config = dict(
    n_experts=64,
    d_expert=32,
    d_shared_expert=0,
    activation='swiglu',
    router_score='softmax',
    routed_scale=1.0,
    groups_per_token=3,
    init_std_router=0.0395,
    vocab_size=8192,
    norm='rmsnorm',
    tie_embeddings=True,
    optimizer='soap_variant',
    beta1=0.95,
    steps=11345,
)
Below are experts of layer 4 (counted from 0) of a mixture-of-experts language model. Rows are named gate (a neuron's input weights, with its number), up (a neuron's input weights, with its number), down (a neuron's output weights, with its number) and show model dimensions 0-127. Each number is 50 + 15 x the weight over its row's rms, rounded and kept within 0 to 99.
Before each expert's rows: "mostly gets" lists some tokens that are sent to it at least half of the time. This comes from a sample of Wikipedia text that the model never trained on.

# expert 56
mostly gets: "bor", "ple", "ler", "illery", "bour", "wood"
gate0:56 38 62 55 58 53 57 52 38 46 51 50 32 34 47 79 26 43 63 63 78 42 59 59 62 47 39 43 35 30 33 52 40 27 39 59 70 40 64 48 44 55 50 39 37 49 65 46 46 41 36 06 68 73 31 28 47 71 43 25 42 64 55 41 73 52 48 51 37 67 42 55 76 50 53 13 50 30 76 55 44 30 42 63 53 52 59 36 29 49 55 25 36 59 38 31 73 50 30 40 22 73 45 56 39 55 62 48 63 46 22 23 31 53 19 46 75 67 44 49 56 60 85 54 35 39 47 72
up0:28 83 41 37 54 79 52 42 54 32 69 32 54 23 38 52 40 50 55 36 33 65 17 46 53 28 26 56 64 56 57 49 52 22 67 31 60 66 46 44 59 69 38 59 10 15 42 47 76 40 56 46 40 61 55 74 38 48 53 39 27 49 36 41 43 51 35 43 23 46 42 41 63 58 27 48 60 37 40 26 46 48 44 69 54 70 49 80 25 46 62 54 21 32 66 69 36 40 41 51 37 78 48 58 34 58 56 60 47 58 34 53 40 34 56 34 33 39 39 56 79 44 48 22 45 58 58 52
down0:41 62 46 32 28 42 56 48 56 53 62 76 74 82 42 42 37 38 50 66 68 44 41 55 78 63 24 48 54 32 59 66 44 43 69 16 54 47 64 69 36 63 34 51 60 22 23 62 64 47 45 44 47 60 34 35 27 41 89 45 44 52 76 48 45 54 72 63 37 69 60 78 45 76 48 41 36 19 50 50 56 58 48 44 42 74 72 41 31 48 44 64 46 21 57 36 44 24 50 41 51 70 51 38 48 91 52 31 41 39 55 58 28 53 71 46 57 27 59 58 33 58 47 55 56 45 58 31
gate1:55 76 34 18 51 43 54 33 30 58 60 28 48 42 54 49 19 68 52 28 83 70 58 66 59 70 55 92 42 34 49 64 25 35 50 43 51 18 54 44 51 43 42 49 45 52 66 48 53 31 64 32 65 73 64 42 51 58 24 56 68 51 46 53 35 64 55 56 56 74 58 25 52 38 44 32 47 48 72 34 34 89 44 58 59 20 55 48 27 57 52 73 58 43 51 45 69 58 62 63 46 74 43 42 56 43 58 56 71 54 49 42 79 34 47 75 70 57 36 41 31 36 58 33 42 55 68 70
up1:60 44 44 47 47 53 44 45 56 20 68 59 48 30 46 77 49 48 57 31 22 32 37 76 28 49 35 29 24 37 57 28 20 64 67 56 27 64 41 59 68 73 49 27 36 49 40 59 72 39 40 28 42 50 74 64 61 61 57 82 70 56 24 72 56 38 57 51 41 59 52 38 59 68 28 36 70 78 42 68 59 67 53 54 69 46 46 31 72 71 53 47 54 50 15 48 46 45 61 68 53 68 53 48 28 54 54 52 56 41 47 57 43 51 62 74 67 56 55 54 68 29 66 31 39 47 81 72
down1:55 62 49 61 55 11 52 70 54 60 59 53 72 60 53 82 50 29 77 52 38 27 48 45 34 65 56 62 53 28 39 63 35 63 45 71 47 66 70 51 54 51 39 44 68 41 67 71 42 44 25 96 40 35 45 50 53 40 66 48 48 64 46 57 39 57 30 61 46 57 49 60 42 44 45 55 43 55 46 53 33 47 27 57 77 75 56 26 54 52 37 33 37 12 72 46 59 41 25 26 30 57 39 34 33 20 44 53 35 46 60 68 42 52 75 52 71 60 39 44 60 85 51 37 28 21 60 44

# expert 39
mostly gets: " other", " rel", " under", " inter", " pro", " comp"
gate0:52 73 34 16 59 42 52 84 45 49 40 31 41 67 64 44 39 60 50 53 49 58 77 60 48 41 65 60 40 40 27 59 09 24 44 74 58 51 48 63 61 30 33 39 62 44 23 53 56 39 86 65 57 38 32 64 32 46 36 67 36 49 09 36 30 52 47 41 36 65 21 36 29 32 48 58 50 74 57 54 52 59 59 32 53 42 59 73 55 62 44 45 26 43 75 51 53 55 65 64 38 63 59 42 83 72 32 47 35 49 51 31 43 45 68 47 42 51 46 20 45 53 42 43 53 70 33 57
up0:36 35 62 48 49 58 29 67 44 50 54 36 64 39 53 40 52 26 59 74 52 44 79 53 56 99 55 40 60 45 54 48 65 08 81 50 65 28 70 76 33 43 43 66 69 49 58 50 18 70 47 49 71 38 46 41 31 37 71 22 33 74 59 40 68 39 53 66 64 58 70 49 37 49 34 57 80 51 73 50 31 45 21 26 46 65 43 40 26 56 42 45 53 56 48 26 38 48 70 70 39 44 74 63 36 45 39 61 59 35 41 49 30 55 64 60 45 55 45 64 66 45 55 56 56 40 50 42
down0:56 72 76 61 54 56 47 46 67 53 49 63 67 55 40 52 42 73 61 41 68 34 64 30 45 48 54 55 52 28 46 99 77 34 51 42 68 61 73 52 49 51 38 58 83 24 59 42 30 37 39 55 32 84 73 63 45 43 64 62 43 31 61 50 48 52 53 53 61 50 44 87 58 45 66 38 49 24 74 73 20 57 45 37 61 79 35 16 27 49 52 56 50 46 28 46 48 47 52 40 60 41 54 35 01 44 59 37 50 53 19 52 45 46 49 51 58 50 60 65 54 52 51 51 55 37 65 52
gate1:49 35 25 62 46 46 56 47 72 15 38 66 40 35 38 57 31 73 35 37 61 51 72 63 54 50 53 60 57 54 53 50 31 38 44 62 47 40 60 25 35 52 37 46 10 15 55 62 39 65 75 41 50 47 30 75 33 45 57 69 25 47 62 71 37 56 32 40 56 45 56 63 61 68 34 28 53 72 73 61 43 31 57 59 54 71 53 61 45 11 69 36 64 54 68 50 59 39 39 57 32 32 54 23 50 37 69 46 80 67 72 57 35 50 54 53 37 80 54 36 51 73 51 54 63 46 58 74
up1:44 25 36 48 65 60 38 38 50 37 56 60 38 51 41 51 42 57 39 57 68 62 28 38 40 56 35 70 53 21 41 73 49 80 83 41 35 52 73 50 72 59 28 29 69 56 24 68 57 42 30 21 59 26 46 55 72 74 65 86 34 40 73 53 48 53 42 38 49 23 42 67 75 51 47 64 17 30 45 38 42 25 44 38 36 55 59 56 60 32 45 47 53 70 60 88 66 45 63 71 37 36 51 51 57 50 59 37 66 45 59 66 34 32 73 64 52 43 44 43 54 38 60 45 37 36 67 47
down1:55 12 42 50 28 25 78 70 37 53 43 50 37 59 67 45 64 38 47 53 57 71 60 40 29 31 69 56 52 76 76 52 61 35 73 29 63 76 70 67 57 54 57 43 35 46 53 49 25 78 54 61 73 39 14 67 30 51 58 34 27 39 65 63 43 12 55 57 34 34 42 28 54 50 37 39 62 47 61 46 64 37 42 57 60 50 60 55 23 34 48 31 44 44 64 44 50 43 48 24 69 46 65 58 56 55 61 32 56 32 63 49 68 63 64 48 65 42 51 48 69 69 53 42 73 73 79 61

# expert 34
mostly gets: "ić", "ón", "ino", "án", "ifer", " José"
gate0:30 65 58 85 21 53 70 52 71 36 55 65 41 58 60 76 56 43 45 37 65 24 35 58 58 41 69 44 41 47 72 43 43 59 47 40 25 44 53 75 64 52 60 47 19 66 50 17 47 57 54 44 48 50 55 39 46 56 27 56 60 51 29 65 40 46 76 57 69 57 68 55 51 40 42 25 37 35 54 52 23 41 48 83 51 52 42 71 40 34 64 27 49 69 33 50 55 40 75 54 47 63 75 53 64 43 23 50 59 52 72 62 65 36 80 55 32 32 53 55 48 77 18 42 36 79 60 48
up0:40 54 34 59 69 54 61 39 57 37 62 82 52 51 93 41 68 40 43 60 64 60 21 66 46 71 67 43 60 73 62 41 43 41 29 57 62 59 47 35 51 55 66 49 67 42 45 26 45 63 60 64 45 62 51 77 29 42 47 41 48 44 70 65 56 56 56 94 26 30 43 36 27 39 29 34 49 70 66 57 48 49 74 58 28 40 51 29 34 39 53 35 69 30 37 48 24 51 53 41 27 54 62 45 44 63 33 54 65 75 65 72 46 51 38 34 47 53 22 46 68 78 50 41 80 55 65 44
down0:67 46 71 51 49 49 66 53 55 79 82 33 45 36 52 62 55 59 60 52 37 34 47 58 50 62 49 55 46 45 52 74 39 62 60 54 41 70 47 59 60 57 39 39 58 41 27 75 34 54 70 53 40 35 18 16 86 56 39 53 43 65 45 42 64 89 33 37 35 63 54 73 63 40 47 47 21 29 71 46 69 75 43 44 33 85 49 59 36 44 54 45 72 57 44 41 54 48 49 79 58 63 50 24 66 38 68 67 68 62 31 44 77 40 62 40 41 74 64 34 25 50 44 40 42 26 55 48
gate1:37 53 71 60 12 54 57 46 50 73 53 50 31 64 48 61 62 57 49 50 46 58 43 38 61 39 48 32 64 56 36 46 62 73 51 52 34 42 55 47 40 27 46 24 77 43 35 51 54 48 53 48 58 61 40 52 41 52 46 47 47 26 64 53 54 37 33 66 73 53 38 48 34 58 29 61 42 70 37 54 80 16 38 41 86 43 40 42 40 15 48 73 67 73 76 27 28 28 29 47 28 64 45 65 54 64 80 36 49 67 38 79 65 30 71 51 29 58 50 35 64 26 22 40 46 52 59 32
up1:56 53 36 58 35 42 21 62 31 42 34 37 62 44 44 32 46 30 52 39 73 65 45 57 54 33 66 65 81 20 59 61 51 61 40 51 17 32 75 48 33 51 48 69 57 56 51 33 36 38 58 52 61 65 48 79 59 60 41 38 36 44 57 63 39 66 29 47 62 21 62 43 58 53 70 34 48 53 50 27 59 43 48 61 53 34 77 74 16 62 45 75 24 53 47 37 35 53 41 52 38 46 24 35 26 49 57 21 47 41 62 30 66 49 70 26 28 69 41 63 48 50 69 19 26 57 55 38
down1:56 65 43 32 31 73 48 28 51 46 60 49 50 62 61 58 63 53 32 51 62 47 45 70 50 59 54 41 45 46 35 54 34 59 47 47 41 40 24 51 19 09 49 53 41 45 50 40 46 86 43 32 18 69 38 37 43 36 60 48 76 43 56 62 33 60 28 80 58 37 60 40 18 77 44 55 64 37 47 71 40 22 31 58 39 67 53 78 47 70 56 72 59 62 62 34 56 39 47 53 32 28 69 49 62 49 65 53 70 38 50 39 75 55 48 27 41 28 42 67 80 46 25 48 71 64 31 62

# expert 24
mostly gets: " is", " c", " t", " were", " are", " g"
gate0:42 45 21 09 15 33 45 59 46 41 56 05 54 69 30 56 54 49 61 45 35 43 43 45 59 38 46 28 58 22 38 51 46 30 38 37 49 64 56 25 54 45 43 36 50 57 44 63 37 41 55 49 61 40 56 21 64 40 54 67 52 51 24 55 44 20 36 52 62 75 56 59 53 29 37 27 35 52 50 74 57 55 51 42 61 68 38 52 56 48 28 49 41 43 54 37 53 68 68 56 24 85 52 53 37 76 46 51 47 38 23 57 39 53 56 64 57 23 52 45 32 48 51 36 50 45 29 00
up0:60 57 47 57 22 68 49 49 63 31 45 30 38 43 32 37 56 47 18 62 55 58 41 30 53 41 50 34 33 49 50 81 26 48 20 45 32 48 46 37 40 51 49 69 57 53 79 50 26 21 37 53 33 42 39 10 59 58 49 54 40 45 40 29 34 62 54 48 40 39 49 35 46 69 51 44 56 54 48 57 58 75 49 57 55 34 37 82 45 28 70 75 51 35 21 34 35 70 58 49 56 54 64 55 43 76 89 52 58 64 42 36 57 26 85 50 67 58 56 51 56 63 30 18 32 43 40 33
down0:50 42 32 55 36 77 75 53 43 35 74 49 67 58 32 52 48 53 59 94 23 63 58 59 33 47 55 73 77 78 52 32 37 29 29 45 29 50 67 59 55 43 46 68 63 50 35 36 47 34 54 52 68 44 45 51 48 96 64 51 40 82 54 47 72 36 33 59 47 56 43 54 65 35 61 61 58 52 29 48 57 49 40 39 39 28 31 57 56 47 70 33 22 51 42 15 53 33 52 37 52 28 75 69 77 47 37 60 45 53 42 49 45 44 19 59 56 37 21 61 55 41 66 49 45 66 55 44
gate1:54 38 40 43 58 57 57 62 35 74 57 44 59 33 26 43 19 43 63 57 27 59 57 66 18 63 59 66 72 58 31 55 56 58 24 52 39 45 74 23 57 37 60 48 54 51 50 43 46 56 58 45 64 38 73 34 72 82 59 35 54 35 61 41 57 55 14 31 36 71 58 48 45 40 54 49 60 77 70 42 59 50 37 56 39 49 44 48 56 29 52 49 59 65 48 16 46 23 92 58 46 45 83 52 43 51 50 34 40 75 27 45 42 09 39 73 50 28 55 47 35 55 62 48 61 62 70 65
up1:51 16 31 55 62 42 53 41 64 00 67 63 50 45 49 30 36 51 50 72 55 49 45 58 38 62 34 60 63 53 39 60 42 37 57 50 61 65 69 73 68 62 62 50 56 55 99 64 39 37 60 38 44 46 38 64 68 53 47 38 48 46 39 43 63 32 70 56 36 38 64 26 64 23 40 37 57 60 35 49 44 76 41 64 38 48 52 45 08 27 25 51 30 46 64 56 33 70 22 58 53 69 46 66 49 33 39 56 29 47 54 52 50 37 54 29 57 41 75 53 57 68 73 53 18 36 41 56
down1:44 47 35 57 48 29 39 40 51 45 18 47 33 58 62 67 63 51 24 40 52 47 81 71 25 43 35 60 47 46 61 67 45 21 34 57 25 53 54 38 60 58 53 62 55 54 57 48 55 77 50 75 13 83 50 41 45 42 31 23 42 42 32 22 39 32 87 50 27 45 54 44 31 56 53 44 83 28 42 36 52 58 47 58 51 54 26 49 90 39 56 67 38 29 49 55 54 69 35 57 52 52 71 53 54 42 41 56 79 53 61 53 44 62 39 33 45 57 69 28 60 49 55 39 24 33 68 55

# expert 6
mostly gets: " form", "°", " found", " own", " support", " small"
gate0:38 55 59 57 45 51 58 37 55 35 81 57 53 33 71 50 36 62 50 28 51 59 53 39 48 44 35 62 55 37 24 54 88 35 23 79 51 37 57 59 42 37 65 59 79 66 38 40 77 69 53 61 60 40 35 53 34 61 35 42 48 64 44 99 42 25 45 61 52 49 49 40 68 50 39 79 59 33 34 46 67 53 48 62 45 30 61 66 55 55 56 72 46 36 37 29 49 49 66 34 40 39 53 28 42 44 32 24 81 63 62 49 49 26 56 64 27 36 36 58 41 55 23 25 28 57 41 59
up0:43 46 43 30 42 45 46 42 41 67 75 58 61 57 63 70 43 39 32 60 78 52 57 53 60 34 59 26 52 28 37 41 39 36 67 56 48 72 30 54 22 69 70 37 29 71 54 41 60 58 29 67 44 64 71 65 55 45 70 40 81 70 62 71 53 58 52 54 33 37 17 42 36 39 52 84 69 36 35 43 42 40 39 73 62 47 43 60 58 57 46 60 68 11 51 54 28 23 62 29 51 57 63 50 55 66 34 35 41 56 60 60 46 55 61 58 70 51 68 38 25 68 46 29 87 37 57 49
down0:50 60 74 58 37 43 24 42 48 58 75 37 50 41 49 67 62 44 22 68 34 50 27 62 58 35 47 31 59 63 53 42 57 55 45 78 50 64 44 41 38 69 50 46 49 75 44 74 68 59 45 71 33 51 60 43 60 67 44 28 45 65 31 83 39 51 45 60 46 56 17 73 40 40 51 51 60 47 37 39 65 55 04 99 46 47 50 65 53 51 40 66 46 41 72 44 84 27 61 60 55 49 65 30 69 27 46 33 56 34 28 40 66 50 30 44 48 45 70 39 55 35 46 60 44 52 44 58
gate1:09 60 55 64 44 57 52 63 48 55 15 93 38 65 58 52 48 55 37 47 81 20 32 52 43 60 70 61 43 47 72 53 46 58 49 47 38 24 40 67 40 72 39 59 57 65 57 63 43 27 51 86 37 68 42 70 40 32 59 51 69 67 57 41 16 44 51 64 68 46 36 38 49 52 35 66 42 58 57 51 54 39 63 55 46 44 64 50 43 40 53 64 54 33 59 54 46 40 50 16 47 57 10 66 18 75 58 46 38 62 41 61 60 87 44 60 72 64 42 56 52 50 26 62 41 53 61 48
up1:45 63 69 27 62 47 99 60 35 43 33 62 64 75 50 76 53 49 62 44 38 39 47 38 43 44 69 53 53 60 55 54 22 58 60 39 48 25 60 57 49 57 35 55 69 21 52 43 25 44 57 69 27 58 48 66 47 45 67 27 40 66 52 40 44 59 47 57 09 70 43 50 43 61 69 66 23 50 54 66 27 65 52 41 39 55 74 31 35 41 32 31 52 24 23 51 23 38 47 48 69 35 50 79 50 35 40 47 65 41 67 60 64 24 57 51 51 57 50 47 64 54 74 45 30 77 55 36
down1:53 41 65 22 80 49 72 53 49 69 62 59 63 45 58 59 51 49 59 46 75 10 43 50 73 43 73 60 57 44 37 67 24 29 40 22 33 69 64 36 44 52 52 44 41 47 67 58 59 39 80 33 55 54 56 39 41 78 70 79 47 57 13 57 50 46 47 50 26 71 71 51 74 55 29 80 33 45 65 66 46 44 54 65 80 62 62 67 60 82 46 38 52 61 37 26 34 54 36 56 46 51 57 62 77 53 57 40 55 38 48 44 72 43 25 61 35 63 54 54 47 45 59 68 55 68 44 40

# expert 7
mostly gets: " National", " American", " North", " South", " British", " German"
gate0:39 73 41 47 37 17 43 64 43 62 37 50 53 58 50 40 56 32 38 46 42 72 45 42 35 64 79 60 34 29 51 32 45 68 40 42 58 47 62 44 67 37 32 69 74 48 58 31 53 52 43 44 40 57 43 69 45 45 09 46 32 50 50 40 57 59 44 48 75 63 42 63 60 60 72 39 59 82 21 49 44 40 64 36 59 42 41 45 38 60 51 60 38 52 67 48 57 30 20 77 30 62 48 42 28 51 15 79 14 52 60 48 25 75 48 52 57 17 52 59 10 52 43 63 58 41 56 37
up0:63 39 31 60 46 68 50 62 72 48 62 32 40 54 42 54 31 33 56 52 53 52 62 23 39 72 44 36 31 59 54 58 45 80 66 52 27 60 38 69 55 46 81 39 51 17 58 48 49 33 68 25 51 57 30 48 36 62 48 48 56 57 61 51 39 55 39 33 77 52 49 47 50 71 82 61 55 71 36 48 50 22 61 36 56 71 67 51 48 57 17 41 44 58 53 51 51 46 28 18 46 50 48 24 23 45 29 45 56 54 55 71 92 82 39 54 76 47 43 80 37 53 37 45 39 80 55 45
down0:57 47 62 22 25 55 34 65 43 43 65 60 29 53 40 72 53 75 34 51 89 08 89 42 80 42 41 62 34 52 81 69 48 36 59 51 47 54 65 57 55 54 55 36 46 75 28 32 39 61 37 64 22 33 33 25 60 39 43 57 21 34 50 66 50 29 67 37 49 46 37 57 33 47 59 40 56 38 61 47 62 57 54 58 45 63 58 42 50 39 44 49 66 53 72 43 46 24 50 50 33 72 46 39 58 59 54 68 19 50 64 31 72 46 54 57 32 70 37 39 38 65 39 31 38 54 33 36
gate1:69 59 75 62 46 64 22 37 42 60 47 50 31 59 44 45 44 43 46 63 54 37 64 55 40 50 56 40 44 39 34 38 45 40 29 41 51 63 53 93 36 10 59 26 47 38 68 37 62 54 23 48 68 31 45 54 62 46 33 43 60 22 48 44 57 18 49 36 77 30 75 44 45 54 35 19 41 81 60 49 36 80 55 37 52 26 60 26 45 33 58 72 35 61 33 61 65 37 44 38 38 33 36 49 35 31 46 63 35 40 77 44 46 45 50 70 45 51 39 41 20 62 57 61 30 33 61 54
up1:56 58 37 75 18 24 32 66 14 32 28 60 68 40 32 54 57 50 46 28 35 57 35 62 57 32 55 55 51 54 80 45 43 53 44 72 31 64 27 49 17 61 33 46 48 30 56 63 69 56 59 54 57 23 50 82 56 55 43 55 71 73 69 52 56 58 66 61 61 31 62 49 46 51 41 35 45 42 42 45 46 27 70 61 49 26 52 54 67 68 44 48 40 69 49 44 36 48 66 74 77 57 60 73 22 46 28 84 49 53 34 32 62 39 58 58 54 53 69 48 74 72 60 36 61 44 33 58
down1:66 50 29 53 25 55 35 28 25 52 50 50 26 33 55 15 45 66 26 69 64 34 43 48 38 35 43 49 76 26 55 37 64 33 40 71 59 53 58 84 44 53 56 35 47 49 42 26 38 19 49 79 50 33 42 47 68 64 45 45 57 37 54 38 72 31 60 48 60 36 59 60 40 09 35 33 40 66 27 65 51 26 56 30 33 40 69 55 30 47 34 57 40 57 65 68 27 45 63 51 50 55 78 51 19 58 37 49 45 53 25 66 65 47 63 47 52 45 43 61 81 44 59 65 57 52 37 44

# expert 9
mostly gets: " North", " South", " World", " West", " club", " back"
gate0:41 39 65 48 49 46 34 56 42 51 38 44 50 76 90 52 54 51 40 66 41 86 61 36 38 55 65 56 27 65 38 49 51 60 46 32 65 24 63 33 52 56 45 36 73 44 25 74 58 63 63 66 51 44 56 45 39 43 54 76 28 51 62 69 63 36 66 56 66 37 17 82 67 33 29 72 41 44 49 57 66 76 67 42 40 71 39 47 40 28 43 79 46 72 40 50 35 43 77 49 28 28 36 57 34 24 52 55 47 51 24 39 55 41 42 48 26 74 61 47 71 54 32 52 56 57 55 73
up0:54 56 54 36 49 50 38 60 51 46 39 72 36 41 62 38 35 59 75 45 38 56 75 47 59 51 38 33 19 36 46 70 24 15 42 54 39 53 21 42 36 53 15 24 29 48 52 44 39 41 76 56 53 31 60 49 72 60 41 30 34 60 47 41 45 56 34 61 42 52 51 50 20 71 14 70 36 43 77 50 61 36 34 47 36 59 49 78 48 66 43 43 93 51 75 42 43 33 41 28 62 56 49 53 61 49 59 50 38 13 19 49 45 63 39 40 65 50 65 35 54 52 55 48 44 66 69 42
down0:62 66 59 78 39 65 33 66 64 43 83 46 39 45 72 46 29 43 47 31 42 98 29 52 59 76 47 49 37 69 72 49 52 44 39 51 52 60 37 36 41 35 41 43 14 53 50 39 30 46 74 59 19 36 43 39 47 58 56 36 55 70 75 56 71 78 34 54 45 35 33 56 48 57 48 64 36 36 39 61 50 37 24 33 21 67 35 35 31 58 38 61 66 44 48 44 82 47 64 46 55 61 59 29 60 44 54 56 38 34 16 42 39 35 45 52 53 70 67 56 64 62 28 47 58 50 72 55
gate1:45 59 36 65 41 32 51 30 71 30 25 61 87 58 50 39 56 29 51 40 58 46 35 68 49 38 54 32 72 67 38 69 48 68 29 45 54 67 68 60 75 59 56 28 57 57 40 73 51 67 45 45 81 55 60 37 39 61 76 65 43 57 51 48 20 22 11 60 66 42 40 52 51 54 37 67 18 44 69 42 43 51 30 63 56 43 59 45 59 49 65 55 57 47 52 50 55 62 29 63 55 44 64 46 51 90 42 63 60 56 75 17 45 64 56 64 50 24 51 64 32 60 32 80 53 39 53 35
up1:31 64 47 58 54 46 77 37 30 45 74 42 64 61 67 46 41 47 81 40 59 42 40 60 38 49 35 37 52 29 39 48 45 67 55 32 58 68 48 79 30 34 46 62 53 40 59 48 37 24 31 75 77 49 62 43 46 28 32 66 51 34 84 56 46 29 37 31 34 49 66 62 45 71 18 62 61 44 44 62 30 58 52 57 68 38 64 41 60 10 45 56 43 29 80 22 13 60 57 43 60 53 60 59 79 61 30 64 46 52 52 50 64 81 42 53 52 55 31 56 47 53 29 69 56 40 50 47
down1:35 63 69 73 37 32 39 75 40 36 29 57 60 56 56 41 63 51 63 25 59 36 38 77 37 49 54 65 45 58 63 49 29 59 57 41 80 52 55 45 47 47 28 44 49 44 34 43 35 33 40 39 38 45 53 73 58 72 51 33 26 61 70 69 62 47 56 39 71 79 52 36 55 33 51 41 62 13 56 43 49 71 51 36 25 45 60 72 32 62 52 70 41 31 66 35 86 63 70 35 85 48 64 57 66 51 63 54 44 44 79 31 37 26 33 62 27 35 57 44 53 32 65 63 67 43 61 29